{"d_expert": 192, "d_shared_expert": 0, "balance_bias": false, "head_dim": 128, "norm_place": "pre", "init_std_o": 0.0506, "init_std_up": 0.0584, "lr_mult_up": 1.44}
Below are experts of layer 6 (counted from 0) of a mixture-of-experts language model. Rows are named router (the router's row for the expert) and show model dimensions 128-255. Each number is 500 + 50 x the weight over its row's rms, rounded and kept within 0 to 999. Numbers have three digits each.
Before each expert's rows: "comes after" lists some tokens at least twice as common just before its tokens as in all text; "comes before" lists some tokens at least twice as common just after its tokens as in all text. This comes from a sample of Wikipedia text that the model never trained on. Tokens count by the router's weight.

# expert 60
comes after: "1", "3", "2", "4", "5", "."
comes before: " |", "0", ".", "%", "°", "5"
router:519470535559567505559475450433474507528552397407423369547425491513497442487482526571531558574485528582542445528471556464471463552499440560466492498452412548615499440463542500413521466536365522535490533420471546500469513433534514558565535572513437449491465516494456558478457468589586461507442468441510542501442512509491501464448528485631530461523517533533501466481458554579509453422548

# expert 39
comes after: "2", " in", ",", "1", " January", " March"
comes before: "1", "2", "0", "9", "present", "DST"
router:500455456557570550496454487422498469499422558429617590506560453436510475547517497459443405480515409541409471568502427585599539560523450474558515439459504511461452499433490503517517443553499504470529486523462536505482508487485525395536495528504482548539586423483514498508610513547436486537532520500562451578553474488453535494498480471398547536559422519436514485447521551470567389637455

# expert 40
comes after: " ", "1", "2", " on", "3", "On"
comes before: " ", ",", " September", " March", " June", " October"
router:601411491531511580521447534417547439463560490452424554511594519538580572459531556533494464511426458560574508498521514458502453560445515481526467545556492462535566506429486438480448541527486472602481501468470591529461504511489465514474566576460556526573576563522488561444444509553473590503409494429478509490522588491491536461511344503490524515565467517462473499549445544522545531585480

# expert 13
comes after: ",", "s", " University", " one", " well", " known"
comes before: " the", " a", " his", " other", " its", " \""
router:501497408432485554542561579558504490488491486445370468577537539512524521499505543445494579526478521544439409587482559513462548490525483514562568500559420484552455561519495421469488464422517490432503443515513433435477462538495452568503468519503507491444404516546565493468536533491517550538393527473544533390490526487500517541519544665475589512446437593521425458478479482512556561532486

# expert 36
comes after: " ", "–", "°", "4", "W", "en"
comes before: " |", "9", "–", ";", "|", " /"
router:498518513521465467443498467471501504522429462479522468498475458550541580427488525528507526467433528498535474479566440555513485518559461527422438568456541438519515513504468380440536524525509523495466450576530502452531498618458536424562511421500538500630519459512587556490489527548536466539509454516493566484565519454434597480519503414436486487517633471351585567482439455423443462478477

# expert 37
comes after: "\n", "7", "4", "3", "5", "6"
comes before: " ", " \"", " Born", " The", " Title", " Date"
router:409434385529486457416499561533515473475462533498516507455515490532542478552491408399448465529447524380497441562428413511505453506515456548481559498635455528461520487475574506480454521585445446509542515605537454492535435584512577477523584558450539588574456424527525441526416502505534538483491565518486573573505517510502534511501524477439444569376502399510426513457510446455468412518458

# expert 16
comes after: "0", ")", "3", "%", "5", "4"
comes before: " ", "\n", " —", " −", " +", " L"
router:530513570483538524453490579564533530446547429406513520568395540498517468523507463522505515521481423517510462549461441524522529570467457497580547592508544525483525501527555463458495497484561482480480517423525419508528533352552551519558482458540526472550486514478482510460462554509550405473542438420471461550541477488523549510579432383469516435443484463560505455483452512485529542539512

# expert 55
comes after: " the", ".", " The", "s", " his", " that"
comes before: "\n", " was", " The", " He", " is", " In"
router:487565453506463536451494517481511510518454469526612501443534472446580554483427609509485473568520486482495521505489522459538440434397515464483532609496487494473547538516461476481574478614520461390511560563535548488530537510419539437523408445544535497488576534593543525547550535433494460354406513550437532460439514525554496445461590472570452514504477492498508530519536544527491557459581

# expert 17
comes after: "\n", " |", ".", ")", "==", " ="
comes before: "|", "-", "\n", "==", "The", "==="
router:470426548415497528477478505543424526514444464446549488452548512482465501545476482568479518503535530518506561511497536512448473411540533604503443450507426456459518423496462519563439397578501445402556584545486467454529496450557503399452493439489472497549457507537506395439434403499535577532454557518538457548505500485502549466482495485464469510496455470539500520528496514523571506488503

# expert 8
comes after: " the", " a", " his", " an", " The", " their"
comes before: " of", "s", ".", " in", ",", " to"
router:439440492490565541514434506445484549481471525560598433531479488542444576556555465542483478501504501460529493423469481543472530527475567496466511518465527511458453539514452523623515535627482495604519564467483544440448578450424479459478485464475509465412498567510490437536569544526476437340511527546524505478514466487451445493439541560542472414494479414474591496555470485519414513467531

# expert 34
comes after: "|", " the", " a", ",", " and", " to"
comes before: "1", "2", "3", "4", "6", "5"
router:438563483436464488591486576597357559514410561572551513581496427544547465576539452525457428533578570574396486456479543566518478456457563598525382502592403493447518429486466518516412519474482411497656542574543457461524512540483504522505500511596473490480508441574444552552604526549501505524527529589562498438438451507550488522409523509556496543497463456499524585550471468512504536451475

# expert 15
comes after: "\n", ")", " Votes", " Candidate", "%", " Role"
comes before: " ", " •", "″", "-", " Website", " Species"
router:571521492420484457382437489460522484460567469663465518537552525467503564431516388589571507511500405593428446480487436526509527533560498541526496544408543492477430519486488434547509569413584497475473430484586506599572475574530460603528482509529490495462533464571480501459496415477538482485476515499488477472512516567407449502537474432433458491592518485490420451418568437485462462543591

# expert 28
comes after: "0", "2", " U", "3", "4", "7"
comes before: "1", "5", "N", "3", "4", "S"
router:544536471547452506445594432548505511448507531448463483387489446418451510507483488411556512483425439533466454565483481506646472548426540537507559517450580450446462595541524483519446502562515501526443386566427611558471511556552493489533505514462487490489515478481581538474451563513439459587484556432462471496474483462457530422551490487435556515556529413536459452444562489434552528448436

# expert 18
comes after: "1", "0", "2", "8", "9", "7"
comes before: ",", "–", ")", " |", ".", " of"
router:509509457409530473501571592451481509494494482557546429519458522543495570600518525594575457490613566434528548468484545422473467491598517526491439452482506497519474481382436598443481502484400466461532524467572557437568418524435555450457508456499506527499574505474464485405422520501462429500486493466452563497507446560484434390456530512553566499519508468463539544534462530520517520440493

# expert 21
comes after: "0", "1", "5", "3", "2", "6"
comes before: "1", "2", "0", "3", "5", "4"
router:575483490468481487488503538459502419437481505533451410482572537362524493479511413423506623521505467522485461519502526540525512488501453434558566537498488369492512531456459437542444553472550561501487439417488542485465477457460474500505553451421471551503476469388561514466525614523459456529482528457483537429600521449566437538506503418538380568496551429472545605452451486481523591508495

# expert 41
comes after: "\n", "|", ".", ")", "″", "°"
comes before: " ", "-", "---|---|---|---|", " Total", "|", "/"
router:496532494473516557542480427526524465455538492481458570540519532462519568435407538466470497454500461550521433558561524562571504569460484471490518411469604480560507483482540473343490513447503542499444444506451547450484430419533522426535520506463519567536516528412438526470398487577476464525534494520480445498410446498501407380572439450491554513577562582502449510445565429485558453483588

# expert 44
comes after: "\n", ")", "\"", " Born", " Kingdom", " Genus"
comes before: " ", " A", " The", " List", " S", " E"
router:490561571466502438506560579519519511537518468427411473447555445510489351542495443452441565471468437509448527526491581475519616398524519429464463622602441484548469574564510517444482487612518494450453511516496488447522550603610480499481465494493542520579521482429468445461439521504469536550506518460444487577437528478482515505516479500470494500537488504530504599477524495444509641595535

# expert 38
comes after: " ", " (", "1", " $", "_{", " #"
comes before: "0", "9", "–", "8", "5", "4"
router:417459434501464456434457512490442458536531461508482463471513506532478445418482520509526450490541453568494454539525604476391417389499470528478445460474532517579450458438538508507529389576455451488457544487516543446527612451430402479485510470539465503533569497489468560569463377536565492466429469510554526439487513488503475513516488477568531514466377485521548530438339503491542446563429

# expert 58
comes after: " the", " a", " The", " MP", " an", " first"
comes before: " of", "s", " in", "'", " is", " for"
router:497575526477566461390496437475556431410558510568467550452565504487559611494499459477556484455432431433552521493565473405461462605488534437447576497399562524577431536508512484514505538449597485505429455513514536527477450469450586582499488439517538520495567448456530477489507527466459489574556514448470476528464488527477450513562445439460595432544507440516479425494575494521580528544484

# expert 42
comes after: " |", "S", "°", "″", "N", "–"
comes before: " |", ")", "N", "E", "S", ";"
router:506566418425529521557500485417572484514572352487513530548498577462517520481467528432514512515429443532530577510590488409390458508528522426572567475451538492485523545451486466577524509450525534480521377630445404511439459451455502392535498506500455539531554489454454481508457538478467509513580521537515421521478552517550506461444458498561465573485483487516468423468481571502545476453481

# expert 35
comes after: " to", " he", " was", " He", " and", " who"
comes before: " a", " the", " to", " in", " that", " an"
router:458523433578452514518561528495472594479423505495553445456390513551455465458543522516443462473488526469490483487455518570483582509488446494549430472540482528585546483573518613601495469565521485507527579564538484501495585574487462568444518570543525565396481586498440551458539575495556473430500578583518567547498543537453499578526476493502491451449454516495482477538530489592415499491511

# expert 11
comes after: " in", " In", " of", "In", "in", " into"
comes before: ".", ",", " to", " of", " and", "ly"
router:539533575400533447518481468395505476489524435551535544525534553529457569513515536511396467453493548470498536459432441461450472503625497485455446446426486486456554562571539419524566524444416533511413434531434574472435558516488538566469508453474519458528599427540446571521513507522465483520539521448496410546594450517426460433509466445487583578478589461455478445561514477493572569455389

# expert 31
comes after: " ", " (", "–", " Cor", " Me", " O"
comes before: "0", "r", "d", "le", "'", "\""
router:664470452531564570456498528430486496478566442538485481529504639458570390576435513491539455469492540523472416506503474522462467435636439546469540541524475554362466393541512467392523526509570501527560470403484513555513520541425576523499533506527530457507609525475566567524619466445477468567476512550487452561549554568466558548533489477509476485504475508464451557528531506417533500497503

# expert 46
comes after: "-", "==", "|", " |", "===", ":"
comes before: ":", " |", "==", " ==", "ed", " by"
router:474474546444479492424464653427455508494562452606572579491558482444487575513469491593448495534482545517593481488444427524542438412498491583560512442440524507591367516500534471588447521380429491517411547491538512494553447500499570471501520484543587476453467558483560561585453473469466518494547583506425496584512521442408504552481559538521492489509469447566539504445500501515543522418399

# expert 3
comes after: " |", ";", ":", " /", "N", " –"
comes before: "1", "2", " |", "3", "4", "0"
router:562458586563479503482619537561461523596539531549548492509491411447575457511519460581483558497523506477576460487586527485493575454452530546519453550495471428486477424534550512472536459440476578487472426504473532565497493575478486476551489534537413441527370477535463562566504546514449501501598465501529471526536493419504525619418524473564521458451505441446540415551471536411480423468486

# expert 23
comes after: ",", ".", " However", " that", " but", " this"
comes before: " the", " he", ",", " it", " she", " they"
router:547449521506363580512467514508511573477550536465385463563576578472446516431513482475490484475480545433551475509436415474477470499454493499579462545702572522526564496495487471507466467589532484467492497525513567445538412536542490580507431574458509513499478534621516450486507504552502470494423401538540505481546432560540522519535527588598435485513542675462472472519520515560421543585559

# expert 27
comes after: " |", ",", " of", " in", " and", "/"
comes before: " |", ",", ")", ".", " (", " and"
router:528505579473612527514454545555544484469560441570460558547482531435575566474453495493509506477485443474511554444497549534562469472511497449546497433506491503545487581433563485476528558535485521465461473489409459590439434463429475455529456495451456510469532496467464439506518590516515528548574499500492542478492533508447460423480509553529595517582576562422493467492422559477593538455519

# expert 7
comes after: " ", "–", " is", "ed", "/", " be"
comes before: " |", ";", " the", ".", ",", " to"
router:465481504514526544370518398437532537441536442403476500481503593520503478444476409482477498514476465410536489508410535410498473553465512428620507435460499442619449609507541489498571570473534561524531503433387596515474524458503468506480550436502551421442593501440494551499473552471466487528492465472476459446478482492411486490515393508465529452545462576431468506459523541546504555466474

# expert 51
comes after: "9", "1", "0", " ", "8", "–"
comes before: "8", "9", "7", "6", "5", "4"
router:487461494526447454536413489477493539577477471463388486508467482520417479469507520509570469512470601544467471531551568479519453476496499501483522491507546472520443353552463493603512460534467561551503563542443513403538502434443551424438502583553436510514409528571461566552521452542492462437427465455572460503501439479508436586414518602593505504485447554526580480506486513532524496501489